From a checkpoint of a small mixture-of-experts model trained on Wikipedia: a variant of SOAP for the experts, 4536 steps.
Below are experts of layer 9 (counted from 0) of a mixture-of-experts language model. Rows are named router (the router's row for the expert) and show model dimensions 0-255. Each number is 50 + 15 x the weight over its row's rms, rounded and kept within 0 to 99.
Before each expert's rows: a language model's description of what the expert responds to. This comes from a sample of Wikipedia text that the model never trained on.

# expert 17
Prepositions before places. Prepositions like at, in, for, by, during, under, especially naming a place or agent after died or built, e.g. died at Lahore.
router:39 33 46 75 11 53 63 10 57 59 33 51 55 48 70 33 58 95 61 60 28 41 21 47 55 62 72 66 46 56 44 63 52 53 47 54 29 41 12 53 38 67 59 35 71 46 48 81 57 67 65 55 46 68 42 52 36 51 32 42 35 36 25 70 36 41 49 53 48 52 32 51 82 50 60 61 43 63 49 70 64 63 48 62 39 40 42 48 37 50 39 69 48 75 54 52 54 43 39 35 32 39 31 71 56 37 47 48 57 47 30 83 77 58 33 36 60 50 36 35 65 40 48 30 56 31 33 34 29 60 59 49 69 53 54 50 28 55 66 61 46 55 60 88 78 72 68 31 68 39 48 32 43 30 40 50 29 43 30 42 15 38 65 40 46 51 79 52 43 63 45 76 39 43 37 53 76 54 39 71 33 49 73 40 58 42 35 59 52 54 52 35 45 50 58 23 45 70 48 27 30 47 74 76 38 62 61 43 48 66 39 31 57 28 26 44 62 39 37 56 10 55 57 46 63 51 22 47 31 57 66 66 38 66 49 55 48 58 70 63 47 72 40 46 42 67 62 68 47 64 67 63 63 77 54 35

# expert 59
Latin taxonomic endings. Latin-style suffixes in species and genus names, such as -idae, -ensis, -aceae, -us, plus similar endings of foreign names and places.
router:41 49 55 20 49 51 45 32 63 44 41 43 42 92 67 26 69 42 49 49 19 46 29 48 86 55 58 58 22 58 36 57 75 41 50 31 38 50 50 58 42 56 38 31 51 26 83 45 57 29 60 47 63 42 24 39 57 52 44 25 54 41 64 52 38 29 67 95 49 47 42 35 54 67 55 50 45 79 45 25 52 53 61 48 38 38 56 31 66 56 66 79 33 59 61 34 94 76 43 44 27 58 09 51 24 50 22 28 50 44 30 56 22 24 62 33 63 70 52 56 57 47 62 32 22 65 62 59 57 37 47 36 38 58 63 62 35 59 60 48 58 31 63 45 52 45 45 48 33 62 52 33 58 42 49 49 44 35 56 68 56 47 48 50 60 47 59 19 42 43 48 75 44 75 54 42 67 47 40 74 81 45 69 63 47 32 49 66 46 55 49 41 46 71 63 47 45 76 62 39 40 57 54 58 35 54 45 41 53 82 41 39 58 24 30 68 46 59 29 45 35 49 44 52 74 32 54 74 35 53 34 58 48 76 49 76 66 75 62 40 46 56 23 31 39 52 57 68 61 82 37 47 60 56 64 46

# expert 27
Place-name openings. First letters or early pieces of foreign place names, often after in, from or at: D-ub-ai, Ass-am, Vlad-iv-ostok, Kh-olm.
router:38 53 57 37 41 46 71 45 47 46 16 69 49 56 54 26 35 44 66 60 42 42 29 50 81 64 51 70 34 79 53 48 71 54 89 54 43 51 06 28 39 45 65 33 43 54 50 64 54 70 49 28 42 65 31 44 27 48 32 54 48 35 50 42 51 53 65 45 53 69 19 54 33 64 64 35 45 70 51 67 63 54 46 43 22 60 48 47 50 40 38 47 32 67 54 33 69 71 54 57 39 50 45 37 37 37 64 32 63 66 36 60 37 52 49 53 66 37 71 60 45 63 47 47 37 20 55 40 39 20 71 40 40 43 65 33 43 60 48 57 79 18 58 74 60 08 49 32 37 51 61 41 36 52 46 62 41 35 54 52 25 77 59 38 41 53 47 59 40 30 57 65 52 99 68 27 48 81 34 57 99 41 54 48 56 30 54 61 52 75 59 56 39 59 49 48 42 73 56 28 59 68 51 48 50 57 67 15 36 47 38 39 53 41 48 58 52 26 57 41 35 54 48 67 46 46 35 40 59 58 75 67 16 49 56 84 51 71 37 46 58 30 26 49 30 57 39 57 38 42 60 52 48 52 58 61

# expert 40
Ordinals and institutional modifiers. Adjectives after "the" naming rank or institution, such as first, second, final, National and League, in sports and politics.
router:46 11 43 37 51 41 93 45 74 53 30 66 48 21 47 51 33 62 52 64 34 51 28 46 50 67 59 38 52 69 27 47 54 57 42 62 52 69 43 42 57 50 50 54 64 46 66 52 58 38 51 23 40 64 44 46 40 60 43 63 62 29 26 66 35 42 88 56 40 50 60 45 39 54 69 50 41 66 79 59 48 35 58 72 41 38 55 54 34 74 39 41 28 36 49 28 60 35 58 26 54 55 24 59 66 23 17 35 47 27 52 81 46 26 43 39 38 49 60 16 76 54 49 78 52 66 71 61 56 39 47 34 72 67 49 59 24 57 45 48 81 38 42 56 45 39 75 24 37 62 58 41 60 43 66 64 25 41 32 35 46 41 41 42 33 48 40 49 47 32 67 54 43 64 63 39 59 61 35 58 40 31 53 74 38 51 28 51 23 60 38 25 07 33 36 50 59 69 57 40 46 48 63 58 47 47 62 48 28 53 17 23 61 52 30 59 46 52 46 52 70 68 49 78 70 35 55 71 33 42 45 52 41 61 44 57 69 70 77 67 37 36 32 36 57 55 74 62 39 86 56 63 53 64 52 62

# expert 4
Slavic/Germanic name fragments. Word pieces inside Slavic, Germanic and Nordic proper names, especially ones with diacritics, such as Olsztyn, Zlatko and Pfalz.
router:34 36 63 48 68 44 60 43 52 64 17 46 60 65 49 35 60 47 84 76 18 30 36 45 92 54 45 52 50 66 61 50 67 45 46 75 47 69 20 47 54 57 52 32 48 41 63 62 57 45 64 08 57 36 30 46 37 47 22 37 64 60 37 40 31 39 56 61 54 51 14 46 81 64 69 53 73 83 55 48 53 36 40 88 04 49 61 49 63 49 63 45 53 67 51 56 56 41 33 57 58 49 40 70 45 54 51 37 67 21 38 51 60 27 58 54 64 34 83 44 51 65 41 37 40 41 62 54 52 33 53 47 39 43 63 45 41 66 53 45 76 49 62 54 48 35 48 16 64 50 82 39 48 38 28 35 53 54 54 26 30 67 77 57 16 45 68 37 39 49 26 56 38 92 30 43 73 43 41 65 84 55 62 45 49 43 53 86 51 61 50 17 11 50 56 50 42 71 52 19 55 49 61 36 56 63 62 40 48 42 43 44 41 53 21 75 48 42 43 58 30 59 40 44 52 43 50 49 38 40 55 52 40 44 48 52 47 56 40 45 38 50 36 53 44 55 54 65 53 44 69 71 57 49 31 49

# expert 33
Acronym capital letters. Capital-letter pieces inside acronyms and abbreviations, often right after an opening parenthesis: A-SC-II, (E)CMO, (L)DH, NMC.
router:63 47 32 56 50 40 55 64 69 51 49 65 36 29 47 37 53 33 55 58 30 29 38 51 44 52 49 51 73 67 46 57 80 45 71 55 67 69 16 57 49 54 50 58 66 58 59 40 83 61 60 34 56 78 34 48 57 45 59 53 56 44 33 53 30 36 65 59 60 33 39 67 26 85 76 48 55 61 62 68 67 61 38 70 42 25 30 46 62 40 53 47 25 42 57 56 59 47 35 56 15 53 17 56 54 40 33 39 55 41 32 86 59 33 51 43 54 44 47 41 27 55 40 37 47 42 33 67 42 17 54 49 48 58 57 50 56 10 51 49 57 05 45 39 60 54 43 40 35 50 65 49 66 49 70 59 36 23 36 41 42 64 39 03 55 34 68 29 47 57 55 57 37 99 68 55 60 78 49 50 52 22 93 65 44 55 51 29 48 56 44 24 47 66 51 49 59 63 52 50 55 67 50 52 55 72 48 26 43 49 34 43 49 29 34 70 41 36 50 43 57 54 45 47 43 32 46 46 66 46 50 71 44 78 57 57 52 65 74 65 56 52 40 31 50 73 43 70 48 61 53 49 70 80 64 62

# expert 36
Words before names. Words that introduce a person or band name, such as by, son of, Preceded by:, rock band, and = before a biography title.
router:55 36 24 64 32 35 56 44 60 48 38 55 37 43 53 64 41 65 56 60 31 42 36 44 73 75 54 56 73 99 39 55 42 61 56 28 24 56 39 53 39 71 50 45 67 37 52 72 78 67 61 24 40 44 21 36 52 47 52 27 63 51 45 57 37 36 66 69 64 70 62 71 69 58 40 59 42 52 29 58 70 54 54 74 24 32 52 38 36 52 56 68 26 38 49 41 59 32 39 41 45 38 33 65 37 43 25 47 45 31 17 59 43 45 51 61 73 41 44 50 58 37 70 44 43 43 56 55 41 34 64 41 59 67 62 64 21 61 46 39 70 46 63 57 67 51 45 31 26 10 47 65 39 31 69 68 29 33 31 62 31 32 52 28 36 66 51 54 35 41 44 65 48 56 51 42 56 73 41 71 35 36 53 46 40 45 41 36 48 43 40 52 47 52 82 34 73 76 63 32 31 64 62 64 41 58 68 38 40 65 48 27 61 35 29 59 69 34 30 54 19 53 65 54 62 25 54 71 45 88 53 39 34 61 61 42 19 66 61 52 61 49 62 21 41 48 59 63 70 48 48 25 63 69 54 47

# expert 54
Noun modifiers and possessives. Possessives and adjectives before nouns, such as his, their, full, medical, legal, and suffix pieces completing modifiers like operational.
router:62 31 31 60 51 46 87 45 69 42 33 61 52 54 38 53 52 55 44 58 45 30 36 35 44 61 45 67 58 45 53 60 66 65 52 43 34 75 53 73 54 69 52 48 46 34 59 54 63 39 55 36 47 71 47 52 24 37 50 53 45 30 52 60 32 50 66 47 57 77 40 41 27 41 74 41 57 76 81 70 57 22 44 55 57 42 28 60 19 51 34 58 48 70 58 43 82 53 64 41 56 41 45 59 41 24 57 38 58 57 13 68 57 31 61 50 52 44 60 54 60 54 44 44 28 40 64 41 38 44 72 43 86 55 39 77 37 47 23 48 55 39 40 53 46 40 68 12 60 57 79 50 43 33 48 68 45 25 25 39 43 68 66 30 49 44 48 56 36 30 52 91 46 44 55 31 51 62 35 58 40 25 55 59 46 17 36 77 27 74 31 56 30 54 67 43 72 79 61 24 31 63 59 60 45 65 51 50 30 58 47 35 63 53 15 33 64 46 44 45 75 54 60 52 59 32 19 60 35 64 49 56 38 38 52 55 54 64 55 19 22 45 53 32 42 81 63 69 64 69 34 73 29 69 46 44

# expert 15
Nationality and military names. Adjectives and proper-name parts for nations and armed forces, chiefly in military and sports text: Army, Royal, German, Russian, Soviet.
router:48 30 27 40 50 31 94 30 74 42 32 58 55 48 51 49 48 56 62 80 37 41 24 53 86 59 44 44 57 90 35 40 40 66 52 55 45 89 35 45 49 50 52 42 60 47 49 53 55 36 53 46 48 48 39 40 43 50 34 62 62 32 48 56 27 50 70 73 55 46 41 45 46 82 63 57 18 54 76 47 59 50 47 62 43 43 56 64 16 68 33 55 34 51 44 45 79 37 53 54 48 72 25 62 37 23 35 42 53 41 43 71 52 24 47 60 71 44 52 25 57 64 47 61 45 36 60 47 56 53 55 15 36 48 70 69 39 48 24 29 90 35 65 55 79 48 45 33 46 58 55 46 62 37 40 50 55 50 27 42 38 57 57 47 36 50 46 62 37 30 70 64 39 66 65 50 71 53 32 84 43 41 52 60 50 33 10 73 46 53 36 15 31 61 62 56 52 75 47 31 47 38 63 71 27 39 63 24 48 48 21 51 60 22 32 62 63 40 31 51 43 54 41 68 82 41 64 44 42 57 57 67 40 50 39 61 61 75 70 65 46 48 36 16 56 61 67 58 62 69 53 65 57 46 50 62

# expert 53
Nationalities and occupations. Nationality adjectives and job nouns in biographical descriptions and obituary lists, such as American, Mexican politician, footballer, Senior Counsel.
router:50 32 29 45 45 32 77 51 58 49 56 32 48 62 56 80 32 28 64 74 41 37 44 03 54 66 65 42 58 57 27 76 46 64 55 44 59 68 41 74 53 41 47 32 44 32 77 52 72 45 72 26 60 48 47 36 42 57 50 57 43 37 41 55 32 42 50 54 66 44 41 46 19 62 48 39 58 59 69 71 78 49 60 78 48 37 44 62 37 54 40 55 39 41 74 55 45 50 55 20 57 51 42 53 35 49 26 29 60 25 45 99 33 23 36 52 56 59 49 51 45 58 41 57 55 57 45 52 52 42 60 30 64 81 52 70 14 43 41 36 41 45 77 49 39 42 78 41 49 59 62 49 59 38 52 58 67 35 49 21 36 58 40 46 46 47 57 52 27 57 42 64 56 60 52 40 55 47 25 71 46 41 53 61 39 61 54 68 23 72 33 44 46 51 75 51 67 81 77 18 58 62 81 50 27 48 37 31 41 54 45 25 67 39 13 58 82 25 31 56 52 52 61 35 49 38 35 62 79 31 60 52 47 52 62 47 77 68 61 57 57 45 42 23 35 46 59 58 46 72 55 51 37 66 52 72

# expert 47
H and sh sounds. Word pieces containing h, sh, th or ch inside names, especially South Asian ones, such as Bh-ush-an, Singh, Mar-sh-al, Be-eth-oven.
router:56 41 38 58 27 19 68 39 68 48 27 28 49 72 47 69 48 48 50 57 38 39 27 41 73 63 38 50 38 85 27 54 75 52 55 72 36 61 47 61 37 44 68 40 59 46 64 38 49 53 75 46 46 57 29 38 16 36 61 27 70 41 57 45 49 59 69 70 67 26 33 61 56 51 60 67 34 63 36 69 35 38 39 63 38 35 53 37 37 56 45 66 49 79 55 41 58 78 14 45 57 35 47 51 45 60 72 40 60 32 47 49 41 52 43 28 56 49 58 37 72 69 52 40 51 50 64 59 35 44 59 00 51 57 67 61 37 48 64 54 74 50 54 47 61 60 55 51 40 24 58 43 64 63 36 52 63 48 45 36 52 28 36 53 31 58 32 52 42 35 68 39 29 84 80 28 85 49 44 39 64 23 50 66 63 43 57 52 69 51 53 48 23 49 43 18 40 52 58 48 45 54 44 50 20 54 76 40 34 69 54 40 63 19 49 58 71 26 28 65 53 64 64 63 36 57 50 68 69 24 57 72 64 46 56 71 59 71 60 42 34 49 16 39 69 43 59 72 40 28 59 77 40 70 55 51

# expert 16
Personal surnames. Surnames or their final pieces after a first name or initial, such as Johnson, Jones, Hammond, Ulyett and -ović.
router:62 41 16 40 54 50 73 53 62 42 32 39 50 83 31 48 58 36 72 52 30 19 40 15 75 60 66 56 62 86 42 60 54 42 43 78 16 33 46 66 34 45 51 32 53 42 71 63 62 39 64 33 71 50 17 53 32 38 20 35 54 43 72 73 17 24 52 71 66 56 44 48 27 60 58 59 59 64 56 53 71 39 39 83 49 39 59 30 39 54 59 61 41 58 42 54 72 49 37 39 37 43 53 61 55 59 49 47 60 36 35 59 61 29 48 23 54 46 70 42 60 72 62 38 21 70 67 56 59 51 36 04 46 59 51 56 26 40 67 32 43 44 69 52 63 23 56 46 27 53 82 32 52 48 49 47 43 38 56 37 47 67 47 58 19 60 56 36 37 50 38 60 46 67 54 28 60 39 41 65 71 48 60 61 43 55 53 47 33 47 48 15 44 65 57 50 45 60 56 21 51 59 56 45 35 49 72 49 49 80 44 43 60 11 39 52 34 40 45 42 38 63 81 35 78 42 64 38 42 50 48 42 51 47 46 67 56 58 48 37 36 45 47 40 15 50 52 85 60 77 46 53 47 52 59 58

# expert 3
Definite article tokens. Articles and determiners starting a noun phrase, often fused with a preposition: the, The, of the, in the, to the.
router:55 24 61 45 45 50 77 42 62 66 28 41 43 42 37 53 37 49 34 46 43 43 46 50 91 52 67 50 24 69 45 64 44 60 48 47 37 41 25 74 29 73 38 75 66 35 70 53 52 64 54 41 54 62 37 46 45 51 55 57 58 31 37 91 23 44 68 47 43 36 42 51 62 78 50 61 31 64 62 73 48 35 38 63 31 64 23 36 28 46 49 55 66 60 59 43 62 49 46 47 78 34 20 86 40 27 48 51 62 28 18 60 35 33 52 51 60 62 52 53 49 38 56 60 56 54 51 28 60 59 73 27 63 62 52 81 34 45 44 21 77 55 71 57 52 50 49 38 39 32 62 60 42 80 50 59 44 41 50 41 43 55 66 41 31 24 59 53 31 54 60 64 34 55 65 51 68 59 35 67 27 35 79 62 54 36 28 75 36 62 30 55 31 52 64 33 78 53 44 36 40 61 62 40 62 55 61 58 69 51 45 16 44 46 29 73 65 25 53 20 41 75 78 39 54 37 20 56 63 56 58 51 41 64 32 51 54 59 45 51 54 47 40 11 39 54 67 59 47 66 51 61 32 86 59 52

# expert 45
Paragraph breaks and M/G starts. Double line breaks that begin a new paragraph or section, plus word-initial M or G pieces in names and table cells.
router:75 51 57 61 41 50 52 39 57 47 33 69 22 64 51 28 57 47 58 67 52 43 39 25 54 68 61 54 41 64 47 42 75 63 58 73 44 58 44 43 59 34 49 45 44 57 50 45 71 56 58 41 57 78 25 48 32 52 49 57 29 53 46 42 39 47 62 40 58 49 35 57 27 75 35 64 52 59 58 58 59 32 31 10 60 20 49 48 29 20 31 43 45 58 79 27 73 87 44 41 41 70 54 66 61 39 22 46 38 45 44 58 26 22 50 52 70 48 50 49 36 39 38 78 38 27 86 44 48 39 62 74 60 79 75 62 41 41 46 42 52 29 43 50 66 51 42 55 29 40 57 32 69 52 51 71 13 43 52 44 26 36 62 49 41 64 67 25 46 34 17 31 33 61 58 18 43 41 45 69 66 26 70 61 49 36 39 43 41 65 28 75 51 48 39 38 53 50 68 29 55 61 52 51 56 75 70 41 33 74 46 51 50 45 38 46 71 58 48 46 65 47 92 52 48 47 39 23 60 49 51 62 32 50 55 51 74 33 81 57 62 34 58 48 50 29 66 57 60 56 58 45 82 62 23 77

# expert 56
Plural nouns in stats lists. Plural nouns and chart or certification text in sports and music discographies, such as people, games, Ship(ments), leaders.
router:54 42 59 65 51 35 52 46 80 60 60 38 40 57 70 66 49 59 47 69 35 76 27 42 66 77 72 50 66 60 47 63 41 80 35 51 42 21 51 48 52 54 49 57 33 20 68 81 69 50 53 33 47 51 29 43 30 43 37 39 64 54 48 48 56 38 69 35 40 65 56 45 39 48 47 50 69 70 43 39 72 36 42 77 24 38 27 25 38 57 43 72 40 68 59 30 85 59 37 30 08 37 50 76 63 36 46 45 40 51 40 68 42 32 26 51 74 61 73 61 44 47 38 53 40 78 30 45 50 38 61 15 31 21 71 62 38 54 26 53 57 27 67 58 45 20 46 26 58 46 50 39 72 30 47 55 42 45 46 50 22 66 51 47 60 65 61 36 35 57 45 44 50 55 42 29 58 74 32 62 80 46 68 41 20 51 54 13 45 29 48 44 47 54 39 49 66 53 54 39 66 46 54 36 48 38 58 54 39 48 38 26 73 44 31 41 59 48 38 38 42 54 75 43 60 54 46 35 61 59 71 15 16 53 46 44 87 72 39 61 35 55 42 49 45 51 42 67 48 52 84 49 63 67 42 56

# expert 18
L/N-initial word pieces. Word-initial pieces starting with L, N, or l-clusters, often after hyphens or table bars, such as -lane, Len, Bl, Cl.
router:27 37 43 76 21 64 68 42 51 53 48 37 53 66 42 48 40 57 75 41 35 43 40 39 46 61 48 38 34 82 59 37 54 65 64 36 45 19 38 40 29 74 52 41 53 43 71 66 54 44 50 42 66 74 32 59 62 49 47 63 42 49 34 61 43 48 42 33 64 43 34 65 49 64 83 65 38 37 50 31 69 55 29 40 37 52 56 55 54 62 42 41 46 64 87 52 48 49 29 45 34 59 43 54 47 59 44 52 43 40 41 62 24 58 27 50 45 73 81 57 37 43 58 72 50 37 27 22 51 41 70 38 87 42 65 51 40 37 41 58 80 12 99 55 62 21 23 54 49 35 43 46 82 51 45 53 39 26 42 56 25 38 66 57 48 57 65 58 38 40 35 77 34 75 56 56 49 56 29 34 68 35 79 53 36 76 47 46 62 60 78 51 45 57 45 54 16 65 49 33 31 67 49 21 43 37 72 32 23 40 28 22 42 43 35 57 54 45 65 43 69 47 50 50 61 45 55 53 43 69 46 72 29 61 65 76 46 40 29 41 40 61 65 49 57 73 49 53 44 45 57 39 58 86 45 50

# expert 11
Mid-word fragments, sentence-initial articles. Vowel-led word pieces inside longer words (apart-he-id, grand-i-ose, Amph-ithe-ater), plus The or a opening a new sentence.
router:57 27 78 46 46 33 95 41 78 63 60 61 57 65 54 71 49 47 50 56 36 46 32 18 59 62 48 64 44 48 47 59 65 51 33 64 54 61 26 26 45 61 17 67 66 48 89 48 67 63 44 34 57 51 32 49 53 48 48 38 67 29 65 68 62 47 38 45 34 34 13 56 66 70 55 71 56 57 74 72 50 49 17 44 32 40 57 20 42 69 57 47 62 50 57 43 53 69 27 13 59 51 30 72 25 61 22 55 68 32 34 52 51 29 53 67 60 59 30 44 71 50 35 59 53 61 43 31 59 56 61 43 73 35 38 69 51 17 48 48 70 53 72 40 22 69 50 46 51 58 75 57 29 55 52 40 48 31 49 45 48 25 53 47 30 51 37 42 33 51 52 36 34 47 64 41 60 31 43 78 48 45 76 55 25 35 30 63 23 51 29 54 52 62 79 15 59 61 62 49 27 51 69 50 41 67 60 43 57 68 52 33 46 41 43 45 49 68 51 13 41 65 53 53 67 36 12 55 65 46 52 56 43 48 37 75 42 60 39 22 58 42 53 48 45 40 54 50 45 68 54 28 42 51 57 52

# expert 60
Auxiliaries and verb complements. Forms of be and have, to and as that follow a subject or reporting verb, such as was, had been, to be.
router:37 54 63 55 32 32 61 34 45 62 34 46 34 39 39 17 48 26 60 80 33 39 38 47 75 64 45 64 50 59 20 60 58 52 42 69 33 44 37 50 46 70 35 31 52 51 73 44 54 71 70 41 60 59 49 60 68 32 53 64 24 40 44 56 49 38 61 62 36 76 28 56 63 54 61 53 58 69 50 31 60 27 47 36 61 55 47 46 20 59 64 73 47 42 63 48 70 52 39 28 47 43 26 67 61 50 46 23 66 63 28 73 40 28 30 29 66 64 71 49 52 47 57 39 38 48 64 38 44 42 50 49 41 68 58 64 11 38 45 52 73 51 77 85 63 70 71 24 61 46 48 59 51 28 88 62 34 39 37 32 34 62 52 54 37 67 66 33 42 62 43 53 42 56 58 37 44 61 61 83 51 33 52 43 33 31 42 30 43 40 40 40 32 47 35 46 57 60 48 39 52 35 49 55 40 46 75 37 56 49 49 36 72 39 37 51 67 43 28 35 54 59 69 42 80 15 09 55 41 24 62 38 10 56 66 39 54 39 59 40 45 77 57 38 37 43 60 80 67 75 63 59 53 80 48 70

# expert 58
Latinate word stems. Opening stems of Latinate words before suffixes like -ation or -ate, such as integr, corpor, congreg, reg and gen.
router:32 43 42 65 40 58 85 29 61 66 49 75 38 58 53 29 54 72 62 39 45 41 26 00 52 71 52 53 39 49 26 52 66 58 68 70 56 34 30 47 51 56 49 37 46 47 55 48 53 43 70 62 68 77 36 48 66 51 45 44 66 37 36 42 57 31 50 66 59 59 38 47 63 80 63 47 38 65 50 50 84 27 42 56 31 31 62 40 47 43 44 67 47 53 36 59 43 54 62 33 39 41 42 36 51 69 27 54 67 36 58 73 33 40 25 44 55 52 64 34 39 53 40 73 36 46 50 57 51 38 41 41 33 47 42 63 58 50 46 39 79 23 51 59 22 30 20 70 71 38 67 29 38 36 57 41 31 29 48 52 40 51 63 48 61 59 78 28 27 32 19 30 20 55 67 55 69 43 59 63 71 46 88 45 53 36 36 53 30 55 36 80 51 59 50 43 24 63 61 68 36 66 64 52 59 63 45 43 41 46 61 29 56 45 38 40 54 36 62 43 76 48 65 27 91 53 21 64 58 72 47 69 16 54 59 64 30 45 34 35 41 49 30 61 39 34 33 43 43 63 33 62 53 80 49 54

# expert 5
Common descriptive adjectives. Short adjectives and ordinals modifying a following noun after a or the, such as high, small, long, best, young, first.
router:55 16 33 42 42 37 74 33 55 45 45 48 54 46 42 68 59 73 53 36 47 55 39 28 50 70 76 54 61 41 35 78 66 69 47 54 48 57 52 50 63 34 43 50 52 33 80 52 65 48 43 29 71 59 50 33 53 52 47 66 70 52 35 44 32 30 74 60 54 61 24 43 50 53 55 39 46 47 57 46 78 45 49 95 32 44 76 49 42 38 52 40 44 37 77 64 42 35 53 28 77 35 40 78 36 61 40 30 41 19 37 69 48 25 30 33 24 56 72 56 69 51 49 55 36 64 58 60 49 52 63 33 47 50 44 61 26 53 57 49 63 29 54 68 57 32 94 33 53 50 77 56 64 33 48 62 26 55 60 32 32 58 49 30 48 50 53 57 29 50 52 82 43 39 58 54 57 40 30 50 67 32 54 62 33 44 56 71 59 81 22 49 44 49 57 55 56 83 76 33 58 31 74 63 30 67 62 42 16 43 38 31 67 34 18 50 52 18 42 56 59 71 55 48 30 44 44 44 56 50 36 72 35 51 42 51 43 61 78 37 31 36 27 27 55 40 56 63 23 60 52 71 58 75 53 58

# expert 29
Copulas and auxiliaries. Verbs was, is, are, were, has, had, to be and quantifiers most, all after a subject, often in descriptive building or geography text.
router:46 65 56 48 43 49 47 41 44 63 38 34 56 29 28 22 57 33 51 67 38 41 33 61 69 62 66 66 57 55 30 45 68 56 60 64 42 36 37 52 45 60 66 45 49 42 60 56 69 48 61 29 59 41 46 37 46 27 62 52 62 56 53 44 57 39 68 52 44 62 46 55 45 58 64 35 55 63 69 38 62 62 34 41 37 63 36 41 15 64 52 70 43 47 71 54 50 31 42 08 28 48 14 42 32 57 62 37 51 51 35 71 43 36 29 32 45 68 59 62 54 59 63 53 40 57 90 36 35 55 53 56 75 55 51 54 07 42 47 54 71 45 73 56 63 39 75 24 43 31 82 45 58 26 86 59 42 41 53 50 13 46 67 50 53 56 42 39 29 51 56 59 29 66 69 41 74 67 49 79 47 21 41 30 21 22 37 40 46 51 30 42 47 50 49 54 53 52 35 38 55 56 30 63 23 57 77 41 54 51 46 42 58 31 18 70 77 47 49 55 42 66 80 75 52 23 08 63 49 58 34 34 11 58 45 70 60 43 48 54 31 74 52 43 45 48 51 80 64 62 56 56 37 59 64 57

# expert 38
Infobox and heading labels. Field labels at the start of infobox lines and section headings, such as - Born:, Scientific classification, ==See also==, - Original.
router:43 58 38 68 52 38 73 42 62 53 72 71 40 35 47 53 67 54 59 99 35 43 28 39 54 77 46 47 58 56 30 53 47 58 51 60 50 51 58 53 38 50 35 55 71 57 53 78 81 53 39 53 55 72 25 33 29 25 37 27 56 32 41 51 45 36 60 53 51 51 29 59 47 56 45 38 51 77 43 55 75 51 52 60 47 55 33 58 53 62 61 38 47 48 63 40 64 46 41 43 13 23 53 48 34 32 52 51 41 13 41 59 39 13 50 28 36 75 38 39 40 35 28 70 48 63 33 51 64 38 62 29 56 55 39 57 44 55 58 71 67 43 54 58 60 08 66 17 23 43 78 45 70 42 53 39 37 50 47 33 38 55 60 14 66 66 63 43 24 64 76 66 59 53 85 59 66 48 46 54 56 57 61 33 43 47 41 59 50 50 59 45 29 42 45 60 86 68 70 38 62 56 61 63 37 45 42 57 36 51 51 52 59 51 21 40 56 58 25 37 48 52 72 27 49 52 18 24 36 38 66 36 38 84 48 82 54 63 32 28 56 59 38 45 55 41 44 71 70 43 41 41 47 55 63 58

# expert 50
Word-initial prefix pieces. First fragments of longer words, often Latin-derived prefixes, such as ad(miral), inter, amb(ition), System(atis), trib(e).
router:53 43 46 36 25 40 58 35 55 52 51 55 34 79 68 72 60 94 65 43 46 29 48 26 61 68 72 44 51 57 45 40 47 45 62 59 38 60 26 54 35 36 87 47 45 40 50 67 68 60 50 49 37 56 40 30 53 21 48 55 56 36 66 53 21 55 55 60 47 64 26 65 52 55 68 38 48 65 24 50 39 31 37 56 33 32 36 50 47 49 51 68 26 46 55 47 76 48 36 39 44 32 53 62 48 69 47 29 46 27 23 66 62 55 49 33 61 77 50 25 62 58 34 61 65 45 71 48 38 33 68 45 54 39 51 86 55 48 35 58 53 37 59 59 31 40 82 48 55 62 77 71 40 25 24 59 50 53 25 32 40 48 58 54 44 59 50 37 45 26 29 74 59 43 68 41 56 48 48 32 83 36 68 21 62 32 24 75 55 65 00 31 34 66 53 51 46 73 49 46 47 67 64 56 63 71 44 28 37 59 37 42 65 53 35 66 63 33 43 25 40 47 65 41 61 44 34 42 49 65 59 54 36 61 51 55 26 67 61 15 66 41 29 52 46 67 54 77 49 54 72 53 73 71 55 63

# expert 1
Romance-language word pieces. Syllable pieces in French, Italian or Spanish titles and names, especially de, re, le, la, e, such as Rue, Vie, entre.
router:47 18 71 55 34 50 70 33 52 42 57 53 59 63 60 34 56 33 38 45 40 33 43 36 77 65 34 87 36 83 37 84 80 58 74 52 45 61 25 71 34 48 39 48 53 42 78 54 60 52 63 41 85 37 32 53 35 33 56 27 56 42 49 56 54 26 50 57 48 51 22 60 65 66 40 53 52 45 53 37 69 36 56 60 45 27 51 53 62 80 40 54 42 56 32 61 49 55 48 23 14 54 37 49 73 45 25 47 44 29 39 57 64 40 29 53 58 72 52 34 55 51 28 59 39 50 51 38 57 25 51 49 54 63 51 45 45 65 36 62 66 42 64 51 25 81 57 32 51 36 75 42 70 46 70 26 58 47 54 56 45 54 59 31 23 59 46 47 08 18 47 70 37 66 59 48 43 53 50 97 61 51 73 55 27 21 55 67 29 75 44 68 47 64 48 39 37 68 42 47 68 46 60 36 39 75 17 50 66 74 31 47 74 47 32 42 18 43 48 50 45 49 54 46 36 34 33 42 46 70 51 53 55 46 33 70 38 52 37 37 47 67 37 59 36 67 53 45 35 71 56 44 63 52 39 65

# expert 13
Capital vowels, U.S. Capital vowel letters starting words or abbreviations, especially U. in the city-state-U.S. pattern, also E, I, A after parentheses or table bars.
router:57 38 32 38 44 58 59 61 61 43 54 61 38 57 64 59 48 39 61 51 48 35 30 47 75 67 59 89 60 76 63 39 63 66 68 60 64 47 22 28 21 57 63 68 55 48 73 50 70 79 48 58 53 65 31 36 50 38 47 51 45 32 51 53 49 45 70 40 16 34 28 53 24 61 57 35 53 66 70 58 96 40 43 61 31 32 47 51 45 51 76 60 43 62 55 33 62 64 46 29 56 49 61 58 61 38 33 54 64 29 21 82 53 32 48 47 41 64 71 24 29 58 60 35 43 46 42 52 31 33 41 53 55 27 46 41 50 34 43 63 74 33 49 36 37 64 38 36 45 47 69 53 89 62 72 52 49 32 25 42 52 36 59 31 54 52 53 31 27 36 49 56 23 52 55 28 52 64 45 53 57 49 78 46 34 54 48 37 35 81 38 23 52 32 76 41 68 63 52 64 67 51 82 51 53 85 32 16 44 64 34 41 36 47 37 62 35 52 63 50 29 58 55 50 43 42 40 33 67 47 61 17 34 59 21 63 41 52 76 50 41 68 63 33 48 57 51 51 52 52 81 46 53 74 57 76

# expert 23
Conjunctions in institution names. And, of, 's and possessives joining nouns in lists and institution names, such as Department of, Museum of, Research and Design.
router:44 41 57 73 39 19 69 24 65 59 42 78 33 41 46 47 28 54 62 72 41 50 47 33 53 55 69 45 54 60 24 76 57 60 54 55 43 67 44 55 27 68 53 30 51 37 62 59 47 49 57 36 62 68 46 31 35 22 37 45 45 37 51 62 45 47 69 41 67 76 59 26 42 50 58 45 53 60 49 40 47 43 26 72 40 54 40 64 40 50 55 59 40 63 68 39 83 47 41 14 68 37 48 78 33 21 20 47 76 29 28 69 37 35 36 48 60 75 62 49 53 47 56 64 34 67 65 47 49 33 46 12 64 62 55 62 30 48 30 51 41 40 51 40 68 68 51 36 53 35 66 63 57 35 75 42 51 29 37 52 47 47 76 20 44 53 52 48 40 53 51 64 36 64 57 38 70 58 42 74 32 44 39 57 53 44 44 84 44 76 49 57 24 51 69 35 44 84 61 47 37 52 69 63 51 72 70 29 41 42 42 34 64 41 08 58 80 32 38 49 59 45 67 56 67 43 18 72 35 59 58 25 40 59 71 59 35 72 54 45 53 68 65 45 29 75 61 67 53 56 52 56 32 76 72 67